{
  "num_hidden_layers": 11,
  "n_experts": 64,
  "d_expert": 160,
  "router_score": "sigmoid",
  "normalize_top_k": false,
  "init_std_router": 0.0399,
  "lr_router": 0.00108,
  "norm_eps": 1e-05,
  "learning_rate": 0.00283,
  "beta2": 0.95,
  "max_seq_len": 512,
  "train_tokens": 392700000
}
Below are experts of layer 8 (counted from 0) of a mixture-of-experts language model. Rows are named router (the router's row for the expert), gate (a neuron's input weights, with its number), up (a neuron's input weights, with its number) and show model dimensions 0-127. Each number is 500 + 40 x the weight over its row's rms, rounded and kept within 0 to 999. Numbers have three digits each.
After each expert's rows: a language model's description of what the expert responds to; "mostly gets" lists some tokens that are sent to it at least half of the time. This comes from a sample of Wikipedia text that the model never trained on.

# expert 24
router:456499515510491494534644495513525590517494554515559462457526507425461554469501555499450497451446563468458519497507509493484478470532464550482508602526446468472472434497475529530534488531524535562488482440588494527455458520478545483494448460454528483556477476470490544471457500448491484523523513535507472513527564458534481469553435492521545481483524499613439477464517436496512505539425
gate2:440469494538475493477513469537551515455494494482550538450471506496459507561492556448524462540505503508506502430476465498519424581537452462544568491557488503493414508488526510413525448504521470543493511514505549535567556513499502574482542543486538440532524560519483498486499450513496529543481475540495429577449542448366483497487513491534506554466512478601480539560499524464491418449508
up2:484487458472490546531562492441560479570508493413551459440494503584414512574442605459522478487482518572476475453411469483471516522430500500561534418529491486528461511533534472430506460508461458489464532526549567543509516531413473545490429557486557439559436436489454510492540490475536521532465456512469545530479524496480500489481518491460455490492473478538480518488504476487516499518486
gate3:576460482556459502483553499517541525527479533486474520498546573390585423541513565509509461513487501548428494475538479498450471494506486488457555481506540484447430439454482526473461473487447588519476462463532470464568576487503481484517482540529438493543518478525478535516504447532482493572428479431491522507443565519436483532532530465525506470483494552455501496551569483550554432473526
up3:507497533534453489501525437439521537590527556532504510528504534431560459562447542437504491513498496507418440471553445517433467467519568479495588468557519511544473511536504489490488488523539558507504528486550502529511529557484488586508478516515516544539582488528470554442479464511476548530398474490458472532452540492530491545511578500479551507405503569469471578502544506525523504457527
What it handles: Line breaks, pipes, Vol, No. and numbers opening rows in track listings, discography infoboxes and episode tables, e.g. Vol. 5.
mostly gets: " Vol", " hum", " pop", " vol", " rock", " Format"

# expert 25
router:478512463468511484495630526531533548538469474478516467422481538486502470496551580512448537498543524476467518472522497494519536500514483553455448533529401513500515440535444528553538511459540553552500465468569509578467505509496469494493430505453509461493484501489460511501490464486482489471526488543461513549487529505476531524536488518546549530431547576598481469387438513535573560495420
gate0:500529515463487477562499490472495465431472479483481560440457527484448427553510509531447522547480501451478513475498542546517525498545554515526525499536440477503465582528502526486500537452535478528511532518555434617596470491501528538497457515555529547496562457502494439443591430552549536467498512518471544518501539503553530516521449573465563578508492570573495493520469461487510545508439
up0:553497469471473485550464522484461534460524494403510554530528544517500505537531507442496522500479501537462512436533482465485509507580536536539493474594477499527548545504462486526510532508493539524550475491448411450477575527541497452437473482587510458491608469489525547458428494523463461508484490498528478536516462528581517438534526496523511527469447565537509466421453435573571537558521
gate1:504509494507535501488480551531486492406542545508504533546508429487459491475565476470489473512612476463530472483512506520541498473462509592526462465447469486456433523483480572455461538464513569430563464533559491474515535482451461566452421465523471532468477526546520510449449528448445528444502402473434495518497523517531528507494486572515569512417557499451495513461512498482503541552553
up1:413480527556493481475503547555475480463476500459475540487484439458478526510535517471471513521497500433513485514518463610596428454515528502502477483511483501539545457456501471477514488505424568470475404471506541566504505463472538593468492535526459517454503442534559466437500441528462527458560491511404512520466473488459528540471443537438577483450539525470455477502457472497523559476445
What it handles: Initial capitals and short capital prefixes that begin place names, acronyms or units, such as U in Udine and U.S., Santa, CS, ^.
mostly gets: " Santa", " ve", " abs", " IN", " NE", " Reg"

# expert 30
router:476515501503587530469602538508548591480473552490541435437499451464455582476515561517471516493536542459522503532495511514473494519532514518576560578469410511512445443505494487507514566499483495520536431441512492487512494517487487436418481529393528525528516504517553470517425460415496471549499499588482494496505504483501549472521444551504546505473514494555454497514529546513536509504430
gate0:525475533515507535470492546455456482515468498514530485418519497527383535510484513455504517512483443559436493568508546558508510494539483574474557453535469482551531528458497459623547463538547540484519526549531525496509511493589519489469420552496489475569514544515543498485512485450534526527518506459530433476514607569489479483492463454431524511548489577532554543509501457445526495486455
up0:495496496517483492493511478556497440509449515533529563530584503513484486500472492504513516554528489482523455414439428410502541416527508494501441522448537496448426420483487474483450543455538480512492440491489500480478470523447480480516451483483522496403456499516443510504500486517486466512490480484483559448488377416561505542505423563541487501467533452480482443513540499580438454571509
gate1:500483428479541534441478391496400523536498466498487454517518450508516536481457456457538517473501571486481541459574455556519520504530531545451462519487463531529503511501548457498540455490542457450494516461540560545531493550475494523516546474488477394427544512486442457431494592518521558469577526516428485537486437477490499461509469579477522467458476464493504404526471486513487469516475
up1:456529535518494468464539552484542488475509545527473497514484486503562510515532506433468478508490449525470506527423518555432444495522492496504506560531510514498485531425497496518522470523500496532451473583462418507459482547503543485510364563541479538612459579577572453581467455571477481432470424507537425510535509556515505510508491462502513475538490497589514474519509513499484524491470
What it handles: Final pieces of Latin genus and species names in taxonomic lists, such as -is, -us, -a, -idae, -ensis, plus author particles et, von.
mostly gets: "idae", " von", "ensis", " et", " Insecta", "ius"

# expert 47
router:441486509493518551509570511505560579492434518557479407469540542487501510476480562485489529522501570484584511541505540485494501481512501503567533533541353451476466457492498504506546542494498501570495525430525463562479502544453506510536532484438463487459465485472467542480510505523469507548531507567434544525459532457484517508543468526558528523456533504563506471527468499550597528515402
gate1:516511460488491483488511486569454444539494503517512493496505499494473527477477491487508531543493471476444564482469508587497557532503570552554447467512484514483453515535480448505526557546491533545513501518487509553562533412553517418499526489524527533532519497479603500530524469516420432494472424600550530606533526412495511409549461479537530476540477519532521502490494589507519473569532
up1:506614503499491425519534460537499440457470560571516493474448493536556518458498448475483534510536439446507549564427500555431551466498534556522458506509501501483476491464499488497570450502434485581489492495475549557509493457489543530505473438496454470525503540501527467516492483525411539463536448500459547483482611553438528487465474542504517506518485522504438493542480564417517444513447
gate2:483428414444450452522521549550507553409512531517488482490567536502498461551552531465448537544452438558486553515531535494542522534461520451545516474478445448528482498553419489515504404485535567453509484513488490536473493475580496491471418494504501454459505516477520526481471532486562505533520499501612509523535516536446545462470517416536503468581517497515477535487487485447575507516546
up2:478448517506502477560497531518563518495453467537445460448550501572474473541519531574436553525486545546513575521502526465496500501447463505482524497475413448540462467565482526423492479499496514441468511487522529482500440489495545451573511574525557417456504487465469504502469521432607493545479502533497578556436493502480523512459527486479481452543557462435508588509471538509526530569525
What it handles: Forms of to be after a subject pronoun or noun, such as was, is, were, been, being, plus became and went.
mostly gets: " been", " was", " being", " went", " were", " became"

# expert 62
router:483492520508522514486615506554538609534482484536551452454513480521463504473509542472523521546558572429451538596497517483517501518519490515527473608501418454524489424521438484442536534494509476513507458493551472559543478575481465519514512505412523465540515436491463521477511524465478465464465535549481498537488541543528508549520482487563520516484553570575445541486510478524556451477488
gate1:498474460573428543498543441450459553466556473491496519495540522492497509525456519550439453541479495469473485500498560477484474531500544434511549499417472479500524501611549551509520484552507520461492558445493483601499482488503451557454522436484499485583425513481446462467547490527529524492529524489487534531579398503508513546474519470470499510471513439496454509466430442574446455522551
up1:501479558450542509477474490528447476593458490534462479487465510540516466403566511560483480479543527476589548463460500561507521499411487514519530431503481439508439540507452508467488504481510542561488493528481546530471560428518510472544472539542523536450511529411512505530528516575503505541475567489504475497558522462451417496555582560523510469520569548464548536511471557524503536558503
gate2:437528498498540508457544580514478425515479445553523496461488513493463505472491475566502576527453532437449438458545518498452568515555470506523533550532497466519566509580543469468495523518579481581520567456537461557528506525459489482503535461519549548513566489475481437547555498447554522514461474555513497518530424481527538494493528577492514558452484552543497438496484476438523554476438
up2:488573511536497457509612519545532500533556488484455494506471509523464546511481485426500478537457535487475378511498442515492497507506561444537489457522487521484540589512479521453522457510482565499499475483511583501506559526509486516489493533475448501586423536521540426464544537502521463487492493435652472538485550468457550508550500506481501504483462513457568579532505507538511460534515
What it handles: Middle fragments of foreign surnames and rare words, like Da-d-lani, Ko-de-š, Kn-ow-les, J-ę-drzejewic.
mostly gets: " Ste", "ave", " Bou", "ame", " Mau"

# expert 50
router:469488452479541556493619481471500575519539505567549507475491490493528486543525564481455527500476570497472467515502533460477514434492569546593546530501380493476477440483471515483606514542479507561496513447544528469467506513466489557563498507414506475556461540432490506460524517486530491536518494487479524535536490523543486478489446539522507557438521468554418450523463487561547524498486
gate3:507470531547496504482553473527556518540493545418564463481521439507483466532444469464497475480498511496449480498547584471480504466564550472536513505581448435536518497566442522501562482499439490506498471511546513555507374430489490520497524500530533502448498545562487536548513458516517560530518560528477559466412510481524455472523461510472474565472447499508535499545390498497576501480435
up3:513522524469509520539472515471476507575467508540448488528495512447569534474513555551466540518531444485503514553470459447548528596488509517542527498433541620455476430493521394462487569527499509491504467546468455494524512510532473482506524533532498544527486481519521511452528512488532561445455424479492510467458525456459490500424504597535540490553477481416493544475513483450453454400527
gate4:391506480434499495607501503497477500528551487514458511461517496433492475508482464500486490515455524537563519532503546538472501529482535532595466466530503537442542523500502439547443502481499545556515487479522506471492493572399547535569512479542522472477510464484467498491499494526553537560429536470522528440506476386506513442521471477510559485464609567543511448509533528482546540538434
up4:495474428487484510463491482570537579469489503538510518534478469523511488505535496457485497534507544518541507475506458539604471454596541506524479408516531538541468525429482529514543514375502505477572495531485507438457504447475495442505478532529492539493460480578484412518458506485532537524493498553580565499496464490548503540508570438479460557467503559509424563508492484587490500523521
What it handles: Ordinal numbers and suffixes in results and tables, such as 1st, 7th district, 37-th edition, plus top, first, second.
mostly gets: " 1st", " 2nd", " 3rd", " 5th", " 20th", " 6th"

# expert 34
router:456503467484535504491594526543569521534452554522562485440564525510491507458472614528473543471522570512447466504498471511550507446521506538623517513459417467479479426509456512488542501519539482556483485530545458506453490573520464516509496463451466506497468467496512483462502566483482485486572515557541499482472500537537463484448474526610533503486548586559469461468484486489563505534483
gate1:454494518497554512485472491471489536513491430526540444549482455473508511469539543516489493425443453583545513428515585539502513459513476463517479560532516547544466519492558525476462478523465604528530437569502504522476531590489518548526539460509434532527415523468437535483463507522517475550562556524498516512548491462460548509465514493447564532469478503472499392524530557445471567523472
up1:530515472566540478526490503491482513547527461517493481510472511464444537441481560461495584504530494468525538452461523531460519513458566449528562486462507491464394514477522534530521539523473557500521539491533538497494478505472517495448538472445440586521421538505445539572478505455552470496571551442481544505573437601514523393545506478475511472538419482468456439507446485528487483515492
gate2:441516476408522558418548486512438489449503402551452401476530607512518485469466492499486516529485466473504467457457514459483510492450489547562435532479485468449484507495483555470496494549526521471485454481560536484463565519513489530517476486465563476549465522526493508536431414463466465518517455571575506535530467469501564540453421505470496551456513547477525507443483529516447527501456
up2:488475538502532506539435531479553486568472600416508607499468414546468512549488485499586464483553522476494507516459471519511562496495504509405541468461544528512528486460521438496541521435494511523573484490508482517539423447498464479486515501552452486444507491475543421458594530489534487430476517451437524464553540541487484456577497525535483483528426457484493493511513475481545472484513
What it handles: Inner pieces of long Latinate words, such as retros-pec-t, rest-ric-tions, super-vis-ion, aera-tor.
mostly gets: "olution", "pec", "ordin", "abl", "itor", " mod"

# expert 33
router:490476533501569559445609521497578561517485555519453490447514518503471480550508536441522545511520550444430521495492487534478466485530474552539535526513417464483517431456496484505518506443434465540509492515544491576525501537469476515475498481446543481502511460490522541496548553492480514530497554557469430470519537512496451494512415524589562479517573523592421494463530437494538446507456
gate3:525483538478555502523506539517478474532496527460492473472565495509485498503555528497511528472440478494460481434453395566495511559537480486549458533478480504542500473530485464529545444514523484525454547498587563582469502543543520529514493461490538514546494522497429513539459410447533409501460517485457480530584481500517466533580454452578427518519460567517514565413537542494505454554495
up3:525480537523530435447500500540520502585422506475508496478509481538432495509532535467539602571523447473526514478502530517493460497483504528518545482528495472551414510503501523495482477484529490436558461541553533491424504492484516467501484540491481535507565509444529550529562541471542529518464491487461419455455406576544488535559488577492516484500549476541495544425540504551514504606588
gate4:473470554503549512516518452533459626495558538470485515493464475477505488561525491463526523498515504499464591428537500495539459500443413476568469501511509563511525468530423480500473481477494532431488481562487441516545579491486536474432499492479502445498502520557532472469527485414549534537432544462439561546520515510467466545510466494499507560426468486491521521525407487550473585526470
up4:578514487523526507436524475492474452496462505447526499441506534513477547458492570493482550546524443498481415543543523498490554462509499567505618495534534489471547508522515545449495470516483498480508411487467575531496544469486531454653543451518537604519509484526497441438485530453512518475537545514462494515519534562476442488478545428477554552534510484512501560516507540530502498486533
What it handles: Word-internal consonant clusters, often gn, ng, tt, nd, inside foreign or place names, such as Sogn, Daignac, Washington, Määttänen.
mostly gets: "iber", " Inn", "imb", " inn", "nder", "iler"

# expert 41
router:413542487509504501463585590551547597512506532527468503424523503469481512463464529513503504532520528499433505557476476565509508511539535553519530527462459450503468449527524489546549503502541520520504474443531482549505489519488513499458479466443500555520456455506523466436535505492547480503523432582477485511469560481540545494498490532557574572453602512613465484476479482545556475540428
gate0:527556452564487440474503542535523567501504471449571507533476508522530477495477551550445433615504554446469460530470524495508482504439450551479526527517529533459507505468514533464462521512516415541452466505473540601547499517533428470538534509519509534542520541515522512459527472503500544546521518541490470484483507491553398533490540547517515559465620528509506586468476480535468540567513
up0:419534542531518518464519531476549500441541515543507388571434470524513478504524442538506480571438440454521442456544513537524546529470524518506517507509487551572453535439520476546472537499475434450478518487444477468545520438584503452527496511401526517507550569465503504459559484437432463552502450526484529500515528573481494496505503497505470485452554464544509479480537542431528506552467
gate1:412420465518561521509469460554520484456492459509483560541487517500530526551493479558493586575517485439469471484542534564507518489503435450410502517518530480482526521406533565488548507437440460503552507460492512540546481477507514502448444518530484534493472492481512538565518588538548450562508502557490439487491450543523523552521529535500545496559518513484417482520477412494520486527576
up1:521504466459463524497446527489516480521587515536527447444519500459499444483496509479530507479509505531472517496439480444519504531559547472502456520544549506532458534527488425469452493533520494443505516532536447474473548516536445568495484543524509428494437491492509556449493430509438473533483526431566486411495472472518516534476491383558553489367570486550487471472548559511480509515580
What it handles: Equals signs starting wiki section headings, and vowel-ending syllables inside words, often Latinate or Italian, such as constituti-ona-l, exc-ava-tion, Roman-ino.
mostly gets: " varia", "omot", "bra", "ipa", "ona", "ora"

# expert 28
router:476505514519528550483597489479563593553528543478532486392497519507503517529549567485479515502470541473456556547567516524527466493476518505604560527471397475496508482507541518513488530506420525495505444455539495532487509514455509496499492493372471526527496545526485499494513440469546477556487524528452523583507477519478519498527456543510555512446500552560409437516482494509560491450466
gate2:560535423524520516569526535480441431483484530430513524534527550520500469504488447480478500525534524570472561509529483550582485531537546509408498475517445507422485423455547481474460454494465413519471507490512536547540475550451486518532596521556468475573492463592504443520488424480526465517441520524480470493502446518449532509542507489508496509566468521517441495473521462540532527543440
up2:507469484575501468521466504453494524505555446469553501518543503400508485503470515506465498507537474499421468533539540565513562553520479529487456474592528562537508538506550499510589521436503485509576508555510555522589510477501436492469498547564517564484535535469520526471533504491521414475500502453449438426546514551496462519493521550439441477526522536487461469457471544543574532571483
gate3:441576509522579571478481501461445549532563504582579493468461453461499448476515516527445603476479563470514539487465518521507545479536462477523530498558504487498561545576501449518513537476498496453522484518464548490480538503475500501537446502508471556582353496480461534466552429419439487536529533486481463473493531484536460486455488498505518553516544478477505488505572525471499530527510
up3:449574474496524609465544458452433560531561503566569491469480472478521480489512495518470544496489540477492458547458491541540520559425430475431506485520493499487572532560459513491539581461467562453504550469468574486502553507441489487529498462489500513536426480449447499462532449495491447570507551460545525545465518500508419510468526426532526529522522471503465521503519531592486511471525
What it handles: Word pieces of Slavic and other foreign names, clubs and country codes in sports results and rosters, such as Kuznet-so-va, Croatia, RUS.
mostly gets: "ić", " Croatia", " RUS", " Serbia", " ITA", " GER"

# expert 10
router:458520460477521569518620508516509599514516494484512471442517492441478526519491580452501538551523545449464509556563534506498492450522500505535513501496318478528439511512524504521546525484507510491507454468568528461489501517509506476450495487466481507546514492499486480480529542436510565510531522554500474490456496531536502500464473543559552550447547482566401460447517478512570460513455
gate14:491440427510536544539578480499499408551482488520552533500453542539508489525523482508471480553473557473519527444496529562498484528554514452399542544468467497503472512510460464458535538442554505509532482432522457588562516496523456487535412525536509489417479477560466502533553495574570464455537466434514461466504501517506446487486431472507502542442483533538487542480517491593491494529445
up14:569459432459472509477531525537446451559474449448591503502509501487535533459452511544487516545478534478481507471460509530521588527521588466508480547459468486531523533531503480508501556431509445541548491508526500488523490481552457496522471454493505540449461581540453485553569423596496478448544499513525565538482490570442471469453560461551517474479448527525468543486474447431506442554529
gate15:554464445540534480556512497440567482486448545526500447609533432532465497506521505546489550507508521437515533531533571455494505529563453460497455458421504468533496504512496531537544524450473440538502515439511536447502574503458522498474534469491518535497521498515422520539504469416491453512502457485606533548470496529512427476433526515501567491417496490435466444478537542545552534476509
up15:546441511520442457538525498598530539518437559484472439523547445520439540551464491514490550540470519500487570470524469498564455511558555496454489461494496453540483463511480541568506511478599436524531520524518533455568487508486520565530436477506522580555479462518482500562470528506517491468499378603489485503444442519496446438455487543519500503481524529500510548465450483500499505533471
What it handles: Final pieces of personal surnames and role nouns, often in biography openings before "(born", such as Lar-son, Pit-man, businessman.
mostly gets: " Taylor", "man", " owner", " producer", " businessman", "ez"

# expert 37
router:425487530462501551504585516531551583516499562487522463477521502511486522537494613527494586495531549507468516518496545500540478432539534569592538529500401427491502456506482512550529520490490520575496496429519514541480522579481546466510569434413491485462504512521474489502506482461473521557546493545496434548491585532510517479522484533510513477495492537557430527440510467528513520502451
gate1:455532510567526548470529484511499608490461508497513540540502491504555497580541489504520503550515474504467506473501497581575469460594557604511529523507453554552483550472512481487483474491533551567483463503482461525429602578513481465465517505504523543487536459518503503503459438559428515500456452480471495488495450548537516504490556455552456486457542588509491474451560518567490496543536
up1:535552484535491523505506535528471521507524488490470478458490527505511567434451447565378496519466537517457523461438503468467526454511494562489512530508509529498519511475442403434531444518516509507574508466537505537555516525534559503536449399524528492511472527550488465593455623481457527463512508517465589466506491495436427533503471514539536529479473479483494452525577530552485541526501
gate2:471458491483527436550487459489500409518568496500539548476441491533443466516436467433458485541577521544487470513531514466522465436546530481558545602509409493476493514441480445533526524572484400515464489517469519581474475507449488481474510546501503406551527489528488481520552545504539497543493486523496587574500504542463480525531492489478572518507482510539487537493570521507464490579486
up2:567563474513495474519503546528536455509524453511546551515457581491492491413487461508550503442437541532548459450448550542468513527431559503582443574550518457473504571454523495481536489459531477569410530456525569535490503515487526559525446504439589531486498470441492554511461519447494545466461554489496473545510492476502531506503487521427473531483508504483416477526486486492523488535577
What it handles: Tokens in football and basketball career text and tables, such as Team / Apps in infoboxes, goals, loan, assists, club.
mostly gets: " Goals", " goals", " loan", "Senior", "Career", " club"

# expert 32
router:486480449539509461514577487481546631476488560536474505455459509468491507512515547496485507517509557488471443538468466514538457472483494534562448616499379423533492398524508461478532521512443530525503517455537503556473491576484461474519531490435473505566487494493471478490528555465565478529509522491474477517513502545468499489495427544601521541532537545529470500464496475555564475495479
gate1:494460528484427496560511451408480540442539522452438424464546514443523548494487491507516586487482530551452501426479494537460568503497447496520512559494480455543503494514480501504516444552500513500470565442487514500465525594496520484507535500511523507479431522584460558499456357469540528465507480513498500475520553489557498467472518423464476532530571447534560477463526515488549472460496
up1:551498471530514526530491497434551510490546531468448524519516501474492496511520447533508480572490531588498504449444450401513468496466443557515491602563528509506496457501524497472510462512455539449473472449493427534427542554547455458474514505556440476465485508488436508488541428541446442474539516490524516502576557484590565549380436480506491495460488456513512481525496522525531475502522
gate2:494540500454468556439559427448468518432554522546525513492505502520477494472505521429466478486536411556510437560578486562491533523537498467481597466528520538525513444472462478463515514436550467551555492558500459530524425543475548537471503520463549434496444527545471459462494529509479531518506603496489458502558579531432476529490483490538543523525517435551487472513529459514519560467487
up2:489464530533513476538534516453544445511482623487511512561520443415491520563567457580519465604511555499516493535498555503466504528530451449454515500525502535515515487470565569460581459513532514488487473500484558461496454469491477450449453531454492565488500466459489450520488500552491531509526502470581460454423578482535550502446479518492506433497467518552457482548491428460501462528481
What it handles: Clause-opening time words like After, When, While, Later, plus commas between city and state, as in Cambridge, MA.
mostly gets: " After", "After", " When", " while", " after", " While"

# expert 20
router:456504469513547491522621514466529604545468509533538498444520469447463521488488578524462509529538564485464476529594544534478489470498526546497505610516393470511504493526509503554500486439452575526467513484544518479460466499506470476477457514391552499479471529495514496443549494454513507550470443558470520529493532548472447471487497506508535552475565557525442480468508466531543516496442
gate4:512485398488462455514538541495506436476495508514497483472456465586504530561518519483484539509499450487504492527519480404539480568487458417522550525478465498529459425409475485473523460493509505534538474484531449481525464488487581463524553463452521472490482476458475442513543540444406433467534491640520521484502558429470535465517469490593528498495536478555513512462520538522483515494468
up4:500542426514466461553497482503498424499463465540524486454458438576538551598499473487524477453532461573564444459550467450553487543508468421517518494491520495499456410460551504459513468455476513504513464496546532483515428462543544519531557448466575525477486479512534419499550544427466529467500469576496547523492540472500536451489462476531415521487544461538475537569488483482508545487482
gate5:558470532438458461430519504545524476471443541458510502526522438514494508470443513522568521461490493609555464520539502550509455477535517476454518532514472473498554455555480410500494575489590508431465493428475467459475417570472512546445552494509456552494529537551521507474525471545502450524498553459530475432514459481500424485467517559482502522562407485532500491499544477514532483480448
up5:486455547481534404478518419566492476507442534468488472572597474478553471418498438499546550502465538495493513503562463533509478520480560527503501503478445478521482475482582413506517538494549517524467500507509512486430517504473441471409554526574518526535562515441557500519549522437458577492535510505521512484587481451567474428541468509454515528512486519520526503483486499541511493532428
What it handles: Years and decades closing a date phrase, often after "in" or "since", as in "in 1986.", 1970s, century; sometimes country names.
mostly gets: " 1970s", " 1980s", " 1990s", " 1960s", " Afghanistan", " century"

# expert 31
router:461519446492577520469613503492555588530524483563505478439516559456479545566488545526533572544540585523509526530470532468434500513466496535568504609516443468470478480472465542478514514498460519497500460466580520520502504551437475529476468459465514420491480474501468487542536468483473434496517442540533471496530571494502476474425472503549568540506545519575476449473507475475530480508476
gate1:412532497542493538449556519547511536474521522551541544472439456537520571500441566437492477421445528561486446522537492483470552505464478518525555493540494493526511551525490490492482481526516478498463549559449491563425485499473524407476494495464432496456545513447457456461498488491468494531460518436561481548452508540458438521591501520560484547443512539562470486552594548522490481523495
up1:477556558508462464435523534509481496503483512567441449536499540472469573510505566474484497502478523461489491470533524464472515553483470460463498490509494526441520544530432486576458507505526512487519494533494485537496514469544409539472471455474470602547454550394482492452505457410498472448467431520460467456537520559472535496475474479466569496507368526461494553526496500556457513579513
gate2:521481482516524478507565496520505457474443507508476515522441549499497509453521546523496469502499486528468540563577565595454531527535553464544528504464495452529428524481488452433481562463552510606425466450523503543476500480512603523429502459503509597535523520496549571548512473530492499491545496467432527498464564440490485471533542535534497515443493543537447503546558484507478476589497
up2:488507550475391553420530526445552520457497485491548523547496519481555444544458543488483539469512541550479544438526456460519519462517384512519518448449500512483529522497394527512501388571553463455495518495462477434458504519576493525430539479423484486510512472523496516485573474484518509500516484498534539548531512464537529527465515433427459509455484509494551438491476549472533471490517
What it handles: The be of \begin in math markup, and sentence openers such as As of, Never, once, plus decimal points in number tables.
mostly gets: " As", "Be", " Never", " uns", "As", "math"

# expert 55
router:477462514471484516471624532505556583529556491474536496433520509467477544527494564507469554507476551496403521516509555465481497506552549543584530548518424450519496493466502532569546503463478466575517525418525498511460526591493525495447441517468507460465477474495455558456457515499474493518557516524498534557542486531542477472541463518521564541458548466542495501443510490561579499500452
gate2:476564430475568495509521529496568499519499527514459516436507467504512501583542423472518469578486464567542546430534507507502605481530491539544536512457468522468463542549543519532538521426489523459492439511528505525498485560519483476483472498503489461446487487551614554472520468538518411516477500497565514491554526547471597483452540457544587518472469483529502475444483480479548463526495
up2:532544412438518476504479514579561511473546469481520554424545483532484481557428471501544492506484492514476496466534485526489606536536590496523518480488492506518555485513559552561545474447523467442470498507450481490475479545527538482522485503489479465446513484485574517434568406498439453507468516509551536453501513577477508470591480508460576464518508461498557511451526531420536453513532
gate3:532560426489516480462501466503443520498539442512501476474519494398516485495525507540486540518507437475541494520475499546494499547524479437486493487438490445483499513410475507502519513464513449541404499541460468470500485564471515479522530472472472471549531471515483560506534494483435534462528490489494582455484403615515538543522526552500543480528605566464461565548400480565510534464505
up3:536531472621455484492514526479474469528509494542507514547571467510539457597502446517471599574483491527499545560520407484512484540491513489594528486505556482471473454503508569537455461512524493524487513509475562518550431548516504584523496504492526472573493483523498579557530497488571455498486480531544584511480515445478512537522507607544487501500498489517464531520432464517542538525484
What it handles: Line breaks and leading pipe characters that begin table rows, headers and new infobox or section lines.
mostly gets: " pla", " rem", "Background", " cl", "year", " majority"

# expert 7
router:408536496510535534508591456506563566558512481500489453448555482483530483502467576482458503497504541503463506498515471501478493505494531531554505572499469495494437440468514488574499505473535515569487523484602494511478478583410508437460521501408499413524468479496487554482457522483494470527523488542546494498501508494490534463482440467529576528499562517626486492426519488506531468529424
gate0:525442449483476555511481537547534498462458492497496468423555531527525527506451463504490526482478547498468531489560468548519509566507565476497507496444540473524477486452515553599523508501494566499469483453574461509571511461584362406490501538495538546492465550522541493500467472485529508522560499483458456486467587577537551475461507491497507546461523530592495472515487440444489490515458
up0:544488492510495490542551480483512479575529509460504416516486517480545454512412488433517540495495400548549483523513443520524510548532503532548474487490463490488413527484480414537503561519536436510481502482549455476557488397562528502425511539512521528510477505538553480470512515500532443544509537548493406486476609567529423503534515472466460459540533490457497501443525530521467430499470
gate1:567464503478538393530539469503432510479469526514562510520521522443467432471548482592483530531455535485558477505562521476456541485550522524533481478417501507422484472537595630510438450544512541456508501495480560524518507505445528427508539528482545488588464525500463521499479520506557557462473473500490487507464524485466525550462519560543575499469491489476542523528529477467474456470479
up1:523504477465511471489476473472462496522478439520464491442504504463455485507518506533508616508494545452528590530518531510424508530545566556453486480467476539391452511538558475511442437515494577456460550475510632505533436510503526516460475536511485512519518551514508551493560401472520494537546540497467501499481536487530447570429443519466553499524489474467491530550453544537504471534487
What it handles: Tokens after a field label or opening bracket in infobox lines and tables, such as Circulation, (age 24), Synonyms, Note, and mid-word pieces.
mostly gets: " pres", " circ", " Synonyms", " acc", " what", "Note"

# expert 54
router:414514494489549535454583464526532558549500509545563441439472504447481512512519491529475592506505566529425534544518514572540514508549471500526542556470384480489514424549490470561457534493442505545517455461575515491526515569523521516493446490464487515474440468468467559467504487515438505553554439517494516529518528496479504484480462510503549583489537491569424515441456481489496471485516
gate0:554487486616487569462513452508522481430405463476492563479492532514510502494482495470557490504512559507435435523448492555525483459508492527486491581548446379474491513534467501444497490469481502479533491474537506505539488537459475553540466435466557509458454473499425537587582431524544487485506468475596456468459503523562509473466478470468480454510545533480554523472478456527522504500521
up0:522495498452511484481500505509386517574564577480486411462511463535464511510544480530501491528542481520548438462487474488520574451486491518529413444518494474465481484487511518518456527473412416504508498501411471480517541472543478472500528602483440511532552503488569515451424549513535491486517521490369515519512522478520503532498437528486489568465484502494554414490475500468538487446493
gate1:448505403419472518563486571452537538533564520511454466459519559513481574468509509495563532583532462478489469519559554468456463470488534495528506516493475476578466485497479452497503517513508501516447470511519459501405453502534508520551436412489537418519453501510498486539495521537500512451486508472480543414511497549475513486471501468471520511479570440507447489509447377423476499516457
up1:451480471433591502423485486573524511546573524501509560430524443553480522502538509512484551564488468509523582387483461501458506517540486469474528473453504493509482501457466514490496502412578506509478512534479544615502457472464483507508494474526558416520530529490503432490512554492476512459566483522521507429532428441585445506514497470515546523485503536503474428492515493480507454488459
What it handles: Nouns like use, control, rule, vote, fire, trade after in, of, a or the, as in heavy use, made use of.
mostly gets: " control", " rule", " vote", " fire", " trade", " use"

# expert 2
router:427440485544555536490584512440552595482541506498508522430518542457478483458486528511483520490534529447484534510520505516529477466525459561547524614498414448524411446494473544546491546493457477489515438430552482556468472522490489573467475454452520502488485466501490496514488515491513439550465511582473494543518555511510521467472424490497535514426562513588463510459491519520495519444462
gate3:460478487583527522502457485550469455476563565492475518445503561456444504499501567471472566555518522499448516504475492437521529546507497546562497544542497534505499516437508503555460566516540569541504437460474511536456548540518474464521420509516431518479505455516486460519493505476464546550493495515572506518523474514529518535559546484455431475488445597482421472528620541506529469488576
up3:507495515559488501575447468505470460550487465554442463454492513538545564500515529454460498453549544535500465493561453517451522417495516507527463537555570546541490467531547466515480555461522515504598496517482471553552463469515528545461518544535592494509511435458488435480542557538598491485453577513569535514423513478541488436468475526546533510484476579515452534544489497484495534514528
gate4:496482446501460477441511530485534452483400493486525413471485452559572493603517501483507525441467520450482490487491443493504534507493502540431536470481522543471521524456431503497425564474488457481584484441511495545525504464476469404470499440495534475519482530450453454493534429398513513418486473473524481478494530502516542485500526494436559513481511530463456510513502463592509411459499
up4:573448456461423423415496537467553478452430409456502409529477394540530453520444488497539448469503489445498475525512457476540517498480476572461481475539564506507430521481451485484480564448479475478521536472541531517530577495499476429472464470425537535457533505493520459504472424429444434520497495520512509464512498557490482514508480500498511484489526424486450502489479525502489465459462
What it handles: Infinitive "to" and modal or auxiliary verbs before a bare verb, such as would, could, should, did, "believed to have".
mostly gets: " would", " could", " did", " does", " will", " must"